Experts of a small language model: 24.6M parameters, a shared expert of 192 neurons.
Below are experts of layer 4 (counted from 0) of a mixture-of-experts language model. Rows are named router (the router's row for the expert), down (a neuron's output weights, with its number) and show model dimensions 0-255. Each number is 128 + 32 x the weight over its row's rms, rounded and kept within 0 to 255. Numbers have three digits each.
Before each expert's rows: "comes before" lists some tokens at least twice as common just after its tokens as in all text. This comes from a sample of Wikipedia text that the model never trained on. Tokens count by the router's weight.

# expert 12
comes before: " ", " the", " The", " a", "==", " he"
router:093175091104146108157129068163092123106121072119155087148138140122073178152103114085045119085110082153111045095156126123132131155104101097100207114183127193142150159103165145130160131056068078139150107106103085089099165184082127126109210133128151116166121152116182105109151122172135117138142139151148098107172125160126140172111128099119070103144102129167183076118178107120115159145141127154145132160096127120145170139084143144112090129128151167105173145104152137161182117093115063087111139149065115085146102081159079143075086113129099081135098126115169112084125137118150090145173125130168060158154163073126171103148093110149104099119179056098184155164096149107114110090132089100139089124152142122122079141114117175087075103142144038062130154135125121120119142112105133
down0:152117121105121182103142122103123139052133091125096113141147138109164115126157132130148121115103214085090144123129165111124091112173101161150124133091207074141113170158134161178160097120153116201111151123077114153126084096128082098095093127163090164164162175113098140082158099107105151061074150187143165120096125187174122174160110101116135121112118151189140197158107131121152135107067132123068085166146190150112145118189135120146138133127095162064144146093100122105095150076141164117124118086172172121137118139183104200121128109166115129170077089088133069175096088132135088104149182131146172133192115115159145094143090175154086104081052138123154086169146090134138080110128149134175163116094115150090127110123102157099142091140195105099107109121063123123064131166109123
down1:124110154100143105153126166138092159136132159116086146125112173142144124176140050088097128122111127162148130105149144118132133106057186117116095160153119120124204122132109138144157212151160166126188109105188139080121094048116133072082093098185146136032098168156155122125173172142119126142137110106122119129130168140151109145113105105126131119170195176166150157157111111130127163076075158077112153116148064138076163119132175137087113119148055070045146172143128136128171135130140105121129133149123113089117130107066134112126113059158154093180067148125155080139081084116141150145112127170141113115171143082226133135138069137118108113108135134136168136057115129186130142143150158161164088119183139147184124123140148095135115136173141103080081190113130128161117136171178176
down2:077133180081150111119098120074116104096137145134110123138096114073164206122057128125152110155134090082087160108215177108122112144086084089158126100101125140123166166155139135150121137135100108192096072126113095130111064137219123115136099115161103182108109127145125070126108122089118116145099097136092129117133148169143127111179105168118164076103177106142104158141182170150144131153122152085134169098108113135083180123116134105156117120127193120182139106111136142187109165153096140110029122115183128163161119075130135120149140140130157102151095157154111185119070064045140139158118070102165116145094062159101124155117109106105107111195104100116035164164107179166106154043112132162146118157108132149128164103155160092102099129112116162154154136100156133094107168165129145
down3:104118150143114132058104127093166094095155136109131146140076152163123111063111143141130113183220160178138074132068133134153109139084127125143139106093153178140114133118155079161097071112155142100158111201162141123143146100162153155121088117156156067134200076067173131151151104138087109079122114126104102097129101139102155149112066103142141140203163137174161086123093180168201084103098134145126101163130127130122066097141102143119132183144116130153151129132189125146099144146118141169168121183167132083109174104093087049124181057149155141117139128108159100073073120132088117151196105124134155058138100210147168142080134132136095129117142158173128080098157135115123158117089160087144142102127083108156130139220123170170126133150117129117166119128126147135108182117144170
down4:101067142154119126092149203141096154137139044120115122139104150094059119128088118112157153161146151109159108137105126095115094123101160142140138101109113079122127111158152150107112136117120128207121199056097071141126111126135136168076076136078180161215130120085080140116120126167157113170127164107125090165159167172109182155165196143101138121203152165175149080186070101125145130194115141097135116175168148086099098162075110146129158173140169131162122061144126179172153125128061093129146119127101163157154068123160162106070122090144146116134118189188124105127130158136095171131120117118157173127090111151089066089195121135182123117149136114157156105125155126162125176164081084098135140129102124072069123128135136190107181146108157142120121092109126151100149111125140163

# expert 11
comes before: " ", "|", "-", "=", "==", " —"
router:182024156116076123159121157168114169163083117033087157150187138077147136089149155071161088113113128112134169147140137092121165162112126118118088186141100171108053140134157142133166119092120178127103082131110115122133099109155108068061069119187125123086094110120086118163133131117134081100115103133143139103136073192074151146180127170103117128159171146155151114130102141062114149153101119146110157152177119146098151111137145153103183170119097124112169124094138138133139157149150155052107150064167085177123089184120122180151136170168211113160101116128115117120092128154088141148036131108093136131175170152140071130112067130163117090083073167130114162130139158116122147144123135130143170173165135153123140170155070163113108124160157173149091129134095165128137149148165137
down4:154138172122091097101122127139080119115176083163156087136050132153072067117069172169091164161121160141130097172134065140196108200125131125143108102167132119149114111164097163161136132134160166070116142104064120132124155129094076097146122160149119112176128179123131158128129143109160146141125162097103143123226115174179153153096085071139164136150101129149094116142203119153141115210111108116114079173102134113117120118143138103144121111161139100111096124162140073159153077138129106111127136157129157090104063161096140149130123055087142154215152107164117100149130120162084161107132117125191128119177094112134179084143182132143159174102139149130182114123103119141171172148101140139106117141100147092112086210161162106110126088134163176123100093140186164142132092192056090
down5:106120125119153177166160130133129061139146106116093164117155139104112123129132082146159176066130159085128145152159123063141100123107169105149139128071108122162109201098052142117079108093060130085121121163145123095176113203166111127162115188112139138121128145111124123097152170126132120112177135100145119139100124168099164151106081061088069113168182109097142137132136184131072121191141148128115152119109110100154164128113154163114080169149115051138109034155117103144156161089163186138099141119148058115175096116044119110107131108141179142066146079122103115108114093073137107132174109168093103111095171173067154126186143180139151151093127173125102118123137120153133157124114157133090097180163158175134141154150154095168174106053117119190148128117152083142066113150145127
down6:217125119110102181135165164062090147153136108158122165171129112118151133089132183122206154081091175099146134090095090138173147149093137160130147101138196132154130161071082142131109103091160175052129131126113152127125142121130111073098139180156126131140101136140090138149085069175136158077125116084105091143136180166165125131131094091135152134162135120182097153155159158172240135107084128114105077166091116130117124169127094118191135117101119136082166101156173127129073100174094093178164091114129192168127127116174104141178131115180127156120075162088104157186140123164128144137126161084145159152151088147122101092129200146136148142178100227132146148088127120124132112108159154163124104130127148071107078123142110137139171137147150188086114118141144126154163154205116132
down7:060156096143128127223077093101094086094181142099174080151136093129121122144147089120094099127159131117121156184142138114102199144123175123178148180153133112070184111116122049091116148113136082199171160096108110161082102126098084115114107168132086147088129095154129088104154145208142143155150156134136087131099140093147093159131140076089122089125097150162141126111093119125138113118095129140109201096101088106141167119105156095094100105144136157144152103101145127147183094140106086128075148141092134145079135163183123098066117165113129148167159120189110149115142105132156132150174109151132109173123145090133130097149148105148106151152107131116091183141194158179122108165189110137128124102093143163062150064117130055075106101159107068167150141098161050077098135104183168
down8:120147141127136121156116163149130103185148208126088144134071127127106152161136102109084118138156152093120144177110083116101085068138128141104155102181147076125142145142157121121122083100167178117073103106220161210138159126110125114112141185106185151096107088109151109154100133128088125060119101027102101037117142100116146128079110160127170111170146168145132116158101160045152063205107139099144155122160079109104143135100110186140142120097147152165154148150088144104128154122159129208110126150141117153083091108126144131100111089099113137059137133123124140125177158186122100165126111103137125091147146154130070141189175072096150114127160099131114193135124109128109129124147113149132162081148121128105076162109120096057109116124108136162067165144119039180130167131107161

# expert 3
comes before: "-", ".", "==", " The", ".\n\n", "The"
router:129095092113114149137190165173141123116091174100155124154163070098098153152091095132148132154196183138131141087150086165103143118112174123110127181126061155119129144119128166142123137076092161180120068115080140129139151147153140090138176071164167163095165130166119145115137159164090121157095110149123070104145136212110131133103125152102152077170133125165123108148100202076094156121113133152134112116136111158112155089112147117128142155146108121117176075114164116148162213118160185101096123109159138192070077136133108195157089123161099179152122086118085171108091124116135145116142109129074079156129166139191151162067113144169142099044095109183141127125104140110030141173112183127103118100125176130122123177090155140109162068122100099185102140092110124098113173123174094
down0:148123119113168147156115141091092154141148102159102147093168058084140140189167121142150087122109117173127118140148162153102077172123099116183127136099090157144178117142097121111138169119201151077092142081117140147139082102112146160104182143103144107193101088102150147059147141075150175134144096117068130052118190126155104110133127084120156112130060208134059126136190162150040095167155166128154089162117123136144135158067136136106113168092116145086095149117079134136118137142157193077191148070134105137073149137119103219098113141162095131160102084123095114128139104117135116103162171132105103075105111160107135132124113152155140113115127131115112151111117165107163106085183154110101119114096170126172096151130080102140141188108175166143119105107129123141204055113089070
down1:130118102154116150093098117122051166097145180131105121195167057117146160113199078089108090135117157094074134130159103099095155137076189148137128201124167157176139180177126102144090105132114082121100135125087084134133128195152178155194112163105148081149152157112138144137089163130133126132075117124091160104125157196106118122118174107104121059112100140124103118101153182194159088126056167105125108113081149107126146187187153127116135124121061136107124119073195122105137118141114118105065125161103165122100124206156128138137135151026109128133129137150170207191153105130120135128109144166066139141141132147120094122109112165101151129113137138110135134196144190154109131172111115131088180166120163106169189139083156139124078118113160074133120126147097094158120151123153141
down2:110124149108087147118109142102062164174140087147082086149086093091124178126157104122103125163133160094130102129170169070129137126129090141166112106100080133188152126166113130194135037124110133149128186125114135080126115125157069152170115080143138121148132146100145084107132143096139136126164144097142122112114179151132123124088088139117107110129087186086164143138155198173124090157138123177160145107156112061142118142104116124157139149121147096126151081104152165145141151054078120063100123156129155082160093080162161168115125144149152161163149127148119192122087066194118177124146144142065077161111164149128119090115181102157167052100067170101143113169152103107164135092170190086086070053117160157110093093099144094111131168126110140171121119150070204120090077127128113
down3:134154186105144108179147130126132090150124133197120132132164142177158107129052132159072158132158092092163124113167143118134104118125176086154135141115106110171207147169122163158079041111156098124120132077132202101101121125154154146129118122103120135141129177147122155141102110134125151139104099164186115161133080132062101195199162197151133163138163149082086144133121142138081118147096135108106109136084188125109116153119078159110098093135062092099080159126199137102134134119153177155088121120149175143146180118109093104141103133156075121150094096133108116188068148105163171103139111055115062149179137096188112092100194153138128098144146102163171122055141131157110130116111144148197105097120163119110168082120106161122114121163062109140153130062155100123180160158165108
down4:149100148126096168099127144123178139158103136138162103066120121083108102141147192062133091100165109106079113198143147135141160095146146148140120148185209112127114118150143125141087154117125160148157144157140140127144157063144133186142154137144080162199144125133141073190085126167101141118089119123126137127166137099173101144088090137149107181167159111143084121129103095176137123144049115091093101103152052197088097135097088117154126158101087175111150198131124135101113139212122134197163174108088150104086058112166107062135119142051138171209063145134184165167148131149104204123113134135134101151121145121114071163144199103114160126101110157121100141158129135176102130110112134188111138157118160183088140120148135112140162155114090077136099100137156127149124161131140120

# expert 15
comes before: " the", " a", " to", " by", " his", " that"
router:141070118128129117144141117161119136138071118096160157169201105114078142153109135059085149111131163148105159094147087172102202131124162108111124173148119139146060143104123154148151155070111179147138079083097123127122106164158105100085182131197139164061124143154118125126158129131104121115159126137114162101125105191092175157159116120123088114178116126153125089157117187054088164164138145129129097149120095178133173082087126135084167177116102162097157106058147127133163166133140126033123165081144127171078092099136097181162103127146147111191162081111097107124117131154068132121142120093110087137154188150172123090073105195186070101088119124171153111129131145118075152160155155130150126142142150144134125165107067140105129095126146096161085127052075108122134172113198128
down0:154108187205166131121124138116136109110148137156162135109162172171110085146119144083060131072117131101080117118175109150150095112139154092112081116162112156101158138179153122135176125161113120099099130103123117102141151105133165152165094102138131051103222119104118105172116173135063057185182145065121167155126112092146152137156121143173140110157174118157103124085193049100129102138123147059128144106113109157075101121108141108095128121110128089125059174124182173109107149103176084120149148155104152070107205122121140088110150131091126114119092185135106092173066161156129138115106105095089150118115056102155120135096108128145128130154134090100140140090080074101117149052139143166142085125148127109107179225153206100175128141132142146165134098147109101161149152151142124
down1:117100118112131101129109153150062129154146148129199157149156121152127128126128159083171135140160132073160156195150158107075066068086184106149058175107135099100133166141133147140104108185081120122127146106115156115112163172169088172161093145120185119156148144159100103105139130203092146145140138099175124121114133152074090106089129126094154197113139072095173148142127097148155133096135154102108102119209103116164155157145132135139152101134143106135130158142184069132077161159135141159108182120095106036137181161135209174161155123177094086113165106096164126141146119110112147125180186099132219139120196091123124131182123121092138078153124120121102102130108079135141122147091087141140116179119110106163192132116108104098116120037193109129089187120124122085140137158111149
down2:117177107057136131094139121141154082150055166052135134149102079111112202135142098166108112093119158132125128082167111082120098126096191159131136153133096143108170101133167133136129127113127127150113101132134145127111124108132044170119147105173110141183114118055168127147080169080158112088110127039132168113125110130187064127118140103099056120137126158107125102135138116045151146109125075076114146179134124112087101197140093124191085140101151145118142160064102128146094092132170145131134169114100121170171103166109107053192121125133184140117169139151141108172137130110204119128137193147113092081101131111114102073077115092143108168151110098119192086116118151096137161178128134128072089128143096079110152129119113124150129090120120080129078134089155127080119126136120038
down3:208174095160144105181121104080103094131111106141115094175108124110119146157082141137151113151089177182178068106119059079205126102116179158140209145131103147175125058117110097197147107114115123083097090103088121158153097121110084172077151098128178117117111137126138150142120137164154160053127149145121110102133131102081112175134114152146099088149097123153195118146142088118117183156143092174110070119145122088140106147120180115121110138175156138175087155095164143144109109182091052139139179172139142133143114128111162107142156136116120147161171132172120145143155121135112140205117174124131133142142127153099155099159127156112173046126108124143093149100197149151091149166110138159103097181147096140129091133186076087093145170129231105123189150144112119112082088114128102
down4:128162116142103131066098150158132123111143103157108101163161115133102179167137100193125129051081139110140125100115122115091100114065124172120044091155145152165121121099116098132138183195154093084109159070067136146115129102117165126136156133088117089142109099123085128139096109112103132085169164129101131114116149149131096140144131141164120113110084134117114107115103134125111152076185165100115066121154163040186138102158132156155121144164094116184097061193059108166131137128106130198082141063111074131105133132099142154141047116177165075088093101129115096147165161138100128102114102180092153150167133128115138135105168152130085041189115135125096137170117148121163132150123183155096170178142139113159181164090092137124155085098084185143136111128117162111211149075116094

# expert 4
comes before: " of", ":", ",", "\n", " (", " in"
router:134085145098115107136156115149086134179060116099161135193208070123119128158095151070110062137140138158124156094174066172105171141119160125118129176158139137182079134098160136134122157054120167161104089102105144122133145155185119115124163130198151158123141141172129154114163130110105111122147166158111164053155101165111214181147102124102092123159091132143121105158150182078103150156134126160147140118165099162148112075076117140109202194114153165109153102066138145142158145153126136030114161089150171097094124108142101173141139121133145112144095095122109126109111129133129134145086152129108116135146189148180134142097087197175093091077070136180172129125123157118072162141131182141157117114135154145106125184131085163117097102154153097159131078051118154087117175113163141
down0:179060118089076103144124184116069157100081113090111067123151127079160088122167127110119148133067150134153138142170140135072123101075120189152159216178168073188059146174078128087112114124103114119135119147123109126150123125098104099154111107099173188072117107077139138115132151087147097130109121133129176111129141102088178090134122147085148076092114142108108079215144104111125173122078187110090150109143111075133099122147147133094159160126108130075166124123210131153165119150134082088089150126113159112211126098151144076132130181163148108091178124174102116141111153121121170069093147138169138098150098171129142143130138142102108123184163166104113144140096131116132161144173164131142085165116153131118078114159116097061092128037152141129090112111153133179135128164076138
down1:089116124116126064141137126072174110127136081095090181094154102126118125146111107125107103107146048155168105079079122135134136096102127095145163139144185146098086122112141097186185067192146099135124098162117161096142158142077136216107083130110094128105124148202104105152142142157100105132132161133134074108130134153084119097177179163134144097111096171160111110166184145109127149137096162159124095064128119096096115160071109051057117173123087088096151114206098170155108159097077132097076138114163098126118119107111169114149127137103156139105144134086107113126117137108084097179126141125145084138172154109139114134140053141137119123132158186174138216135098210075096125119183132165109075175109108136141078137161094096119160094122046089122112133131148154119157080146135151
down2:086116111125157132144093167130139153178168114115207112144164173094122091108148121165105109142141139064121063129136123107126102092150149091127062112127139165141128129145130182101139124096146161141153135133160131121115102058079124114163155137091149136174136114088184158111178152112160140102183082136130136165149095138132203149151107105102194096018138123118096012089164074144113182138076170181168131124119152131154190178090155099109130124133164114144161147129104156098107144120083152102116145145156103116108100086123156137111121103106121112083115102219079098170120090077167184130055096107192131157098155107104113136132152091203137105122144128099145163139131120136099053115122120121168178110164110150127137073126128087151136087107101098127154169110106123128091049098103119
down3:179142130160138148143088190081125185178148128149146136137113146150136100191186198119167104147132185091151098128065117110157136109122069160120113117154131073102169078141135109103138114093111160107128166125153147168100129115125118140133133101148138184151161114111112146116079105115123147070137156111128117126157155157116070086176137138099183065110126080126102103150096128105127163094180169060077086167143179088084135145179133074092144125096134149097132085135153192158140107094099146143131093152097169142077134201144175090109119143110125131182162099084131067182138129154122147141151160110133088125103170131081094079107152119161169091135075233097122139112135162184131119069103140090086125154114044097138124101121121061118149135068147111132066091176138129151104147074142123
down4:122105111068111065190168118103116211110136132187139089136125137114111133156073128098104107149115146107145156138149114145156118169090093123175104126151110160160116137141169132147156133085117035147119163102129079137135139131096119115119152112130074072166166137176166169117148155183134100114186144184115073145138151093111076184172116175144117166067107069126170136120140217092118122142155116148142129108159103139084138155097142148157140106131131084106076074096146138179162095116130161133087108137161158155092084166134129173129117075146128122108120153196121095139171179133091150086146120138114139165110099078138173110067141143123155064096139100133110109130149098173075058147095124138130097144096140125128123168129110069177141119151082071070067166186108089096127195191142175

# expert 8
comes before: "20", "19", "0", "1", "2", "3"
router:102067120094153132167181140164100192187072090148102151195168098107100127148080145119114160135130154117143154150164126154093156148135149137128097198147090118129102143117106133152098136100090178153111100077090182121134112159150143115116117094192136129070117128146119122163154160111123192094132096139146195082089095169138130187129132147100123090107136145185088109148176151062089115178134109133146116174145142168172134118112096148117139174101120135092168139067138121160148155123131114083162161032134167136113075137127135160107112106133108163150140115143084112165093157148144129141100075114147127154156153155158156085093155195166126155083105131157169132106174097072092181130107204122166147081129151136103141161078058138119154156149154077213080135098095089121120180072192117
down4:081153132137147060147117179021123188114152145155136120112159148131171115151119136172127106147118093159133110137148067075097092127072103148147136173118144128153115099103171104149102166166090176119135139112148167127102099118100111116093096167105105093112121145064063144130212154117116101140101153102145133108133127117099092162172169149179136153156100115055126178121113093152113072110086095111125113069076097104097096105136104158122127110129098123086098110125101144137158133122079145093099131075112114146106113149108133130121126147071113076182084046133166127185097136060120034128099110111093160066147152124125163160123154069121094078108112114098119133089166078154126109102125173088088101088167131162125084142048105142141186111165110116141122162060141078174146096121151076
down5:197104178151141108088096170211113094085158179146113148101114131049157120101114090133120133134086145096157159135114101124099087112135070140141145110137117161141161139148118141065092080098051123082130073069132133188110134159118071158146149164113101150117161128157128129171188199150128127153101106122132122145134111119111069133133116176088093088094154104145127077202109120167076134144131106143129105122178107106058088133129111173100147144148096094139141109179194144123147164127120156111095135080088088151111135157113189136130078126163143138142079108089098152089119135099130135125202132095189151184159160135148155068151131092099150098086134139165187179191140071144158096161066107105153196142149167157153087127091164089067133110118103157140161146116161115138114126178157129
down6:101107101103088100128092115149094171190148134160098124140118142158121167198186098213126163116148085099120095133151138089148105153117051169110173146149124101106081127181146079094172141121110088168158124122131185076128066158146174163102095105146122139208165203120127129102102168130145191162097112128144155100055049150138135075134133084123141149153166094153187115078179099119113132123135127175077125080154128124151081121181101158171163134090177152105146091166130133122147160149099088096144155105064175150140119075113090112097077142080142130139135133132191163156124113113142135148084099071099230174118154116112138082135118120172097131156139079168099134141113145100077111124114114117133170141136139124111173106146140163111138116103157074145126107093120118117171176171104095
down7:118119107121101157169107117063115139171154139150090124120179106113124151183149139094159123106169152095151179133161150098146120134138177094155099118101141151090168098117113080093164213098098175159101117207192142121115102105039121151127117106116120072082156112117099146153079216109116118113138132089118062109117144118211116115088119130126122139183134098140128130080160116099123121080166127101152103123151155116169137113104105122099121076183119163065098085106114137142123103127153086129153124157113073150149141130099133113186131110111224156094139168151148086132162137117101197102128130141134112107081181111131144169169139047162202097119104177121128120159180109148139072128088144140132110108139123125061042146127135168142097095145205102137071162146124140144151109185113171
down8:106140130107103141166142117157054184124160093145145129099109122122118137081124082099171124127111130144093117149150118113135156185140071151168126084168167161133150122162085143156190121137086090099066145132177135166117118124069073164165159114066087096089121151132161136111120117157086135113108126083099145113128081114158163080130114150122091124135114142150080108129156129101110126092140195083106132137042109107150096153120080149160194077101116144155107121129245090158131044161123144132122117087081130104163094211108184195167086150133124127170119129105141088123159089108136062162166168103179148100072148130167157133084078100066159108079140156153132099119091121167136115150151113119125129188099101123109078053136127176076147131164114160169142090128096119130120140124086146

# expert 0
comes before: " |", ",", "–", ")", "\n", ";"
router:137067126108121134154156140167081131165069130072163139171216101111093153151094108070094129113140151156111156095173088163103179146110132113115110184150105148152061122102141137149124153074108156154153098099091127108134089159170123110100163117196147139060117123156139124128163148132093120106140133177125141094117098184082164170144117122103090116181132133179125094165150164063091173164113164122148109151142105155143139096070128153112187176108134165061173113079156116150157165125131146048096157075129141159069098137135107175160107122147131106182127087108096103123106106143125124143100133134113128143149184155178126114092080195179076103062104125185170139124127138098051155155146185131138124140146156132101126182114067161113104106157158099172087159070093119127132185107177132
down2:099137107144147134111138073162083121134129147162136156112094174149144072088068124084084155104128050142063127133126152128089170163124099113146108171153128136101115154153131120100092097149141101186164104131076107081158103107177096077105099164151144168125099063139141115160070143123142108137094120106113145134099184109118148063119137127179141151123171099066075095166149080097114115129123157077190108140135169153088150124217068098160119188122122181127137114104149158124119118145120096167103099105081080166187167130124174130087067176115147101152147189145164142094125168122173140117123137169130125172152092094124131165103121170156113078142117131152098126074099124068141123140110101156099173102218122163140126074110161115169138176131092072184149111196165138114158119132056113
down3:162112068172155131140123085097184134093100187112165129134154129099136117120086122099164144142130116064105143104104125105146100154163132124090062144075121167103187156105112112114198101113119115160087194168144132118138125162163106121131102120186110108113094105173113126152130122178129064127143133090116159106163172119213107138032073102074098136168186109136166089180120098133177114118149166069154122175140118198157153116073094144160113082128100104200121206126128140150117105153177071159154164146164069107182123094077128127124144094120122119157165129170086118101138079107157112117105137099154115080080097095141186076089122141142084113101114120163110126100134112156161116166085175104131121107140185169094178168094145163088130106138105159165082147117138126186126130148134179
down4:180052094181095143189121154194107119103097195087171110106152162096118132172105118158127150099112119100144150070145183131135112109096092178108154048110102175134106139133104177071193116111149107081086123140105100153126093144138160137169120141084084170137089166141091100184203191091128155116105152187137191147167116148145115118187125166170130143179092160161102093103089094104149104159121158087144138153086094164131132143143128148132089132083058176150130195127147092177136130126152182127101121156084186152142151136083168116093140141163121106107128189153108082137140118109099114079205129121176115153131104120129171132091089088134112070177150084097132161133165134188133154150097147134139068133143137191120102085114101154147124108094140132117130137100112161119128128194161122
down5:154110111123128158094102132121154160119126112099111168132101111095120133162147159137092157149186116118157131156126166160146150139148075021065115184135123138129184191169198156146166185134152113125130127080100095158160149143124123122079134186117119104177112188124130134150170164131182123134108197112077114088120183170105117112155146100066120087060105103115169160145128090092086118109107148102081123105152203101089187158082124073113166118081179132113157079122128110095142142138127086046119164112171153108038141148168189133131146155184126126081140091102122151135107141204133121121152077128099085167080112119115114090112134110156125140075183129197121143137174148083128126074138126130173159115103122107114090119147075152131163139116170176105117146131112174133141146169143171
down6:159123101126097185093171185134127066149131156182121119088138112176078185090115138177120164153145138126147162139137063132100129186080127150140187119109093138124123096162183058106122132116106137066120102057104151106117044119148157109136082141187112151120064113091079035125155056102178123082108129195116164141129099181045117109133103113065128150142133091134120093156150100173132150101142128159094144137146156113112163203143084174103162122143122113209199104120125116119140101097056112118154090116090075121136107107153113119126147091093140128145102159103180125096110123099114123124125199120102111155116205127042105124080102121115132136169119166088112179120111121133152164101114134157148160139107071135117136155117084154126113113136149128135164161105153135168141151157103112

# expert 5
comes before: " ", " of", "|", "ed", "ing", "ation"
router:149068126122114131136153141168177159176067114091154145172207096112073153161101138056110130087126135124101149094168083196114201137113147113113127178150114144135062163102127141149155151068103162155137086111105104116119116156180114105094193117172138140080122146147141120140164131142101105106153099126128159085140079167092172180166114127133075123168128137163104090150143156060113174161120144145134115141135083183123172082065134142124192178110146162078172093061139105145148165132111133050107163086158129158083102170139110180144097152144135114188121096100084097134107133138091109140122144101122115145153163150165137098089097159179075107055106126196151140119141151105073172135140163153138106131144142138117120179114088133115101099135149118163086130072083115110159182106209109
down0:164109134063189073147167138146143123155137138180073149121073166132140068094157168125129124203154115120146152149110142166115097185105116089145138144144162138164145136130125099060138095114082152184187136121158151140093177185114096114173156124103169130126135094139171103147155118102118153147067140106102097114113069142092150068127211144136101117089120073106143139126084115135136058104146115149128185130173111051156140170140153138101095084175144119110199187158149145107122123131116117127092183091097094101156075188133141088116148206191123130032117173149128156092109130128120108175069150160097175097122143094093141092134077106122183133153120158150160155150120112109117126153097138105145172132129124141106160151134128096080147130138083184116107083103173138182168114166178147
down1:163215072098185180109137096058145128076116150158140148147175106119125143131161145122157096146108148124123174119186092143156147108143154162064101118126109148109172105128104159089107136138154176106133101182123139159118108080107139147149179121175098097124141118120151121111101128162152158114128130072102149072086064067148144119121217124128114134061144102148141078124084085056145113143118073098155060152164126151136109190121150067134125152208079159152114092074158152161171155081129099107181127118163117166122096164116092073101165151133117148123119198119097120110096186156113127105149117117168164116136117193088141151111102193155149102172130155183171152083129126136126134078105137148135110099169123124092148112171129124144135176133197148165085130097177095148112169092184156
down2:072188104114139126068081139125146171095166044172177089145087142167073092166096149075136099121186112119088141125077115168139080149109132123143125141143095089112126117133147110126118100157083142142150088108133043155160185145126125159164194108156099140103126163150111096122142109143093119125162103175110148127171157104084133155154086090137101148111136139070131173093119163159144126116135141150107174114202132114141127127130145105126176137107153045144147154098096124129150108079063155141072123197077147134109102081113147108112180140121162098109132104079139117101120186112116089095128093110099124091168192073112108138137136149098060148121140122113167189112096138173123171125074109161184111154085139219134152099131110100173092195092071104132124125110105080094086167158111079
down3:074086152114144131092133137187135098131151138137161133170173174081133077128166146184174098102122086158088112127138125152140101082195097122178116104136188128133137147180158205182181135114143095181101124048117115129128120142174143083189167099169173077125141130143119105095153170127084107145167154117129104132132125194086126146083131164092137079087075124168141150192111123094113089153113113107148150157146186191182076150188116151115156120080147134104141122123106134152090149022124154107180107113111111104071170150143101113123140129125116123139096097106123137155099136128110134076078060060146150119126101089126170066129126168142130164074144111098124149135104079086129070130123087084163127147092160142086056168134086109158110157128136142104143117125091157186129160090142137
down4:168145119169146178106127180111154132146134107133093128113103097131128165139190164127099046104098079108160149167078125157120142131113100138143088131197175117143094120092091210122112117162140117146142151140106185126115139074127086125140111112121060111154133124116149119077099128161112101076063186114185123106162108077152136114138161147115132130086129201116114058104140058105070091113117132111163083147099151071114107185126138105125094093140061130115073151125106099120110152121112124136079107053177113042133190113074133131156156131128127138151075135150128115114174167142139172112098170109146168152173144176142107130133084129189112101151091130157165166127157116140117091093126133142145106134203074078098140130077161154145152143140077173178151125131201074162103068111164120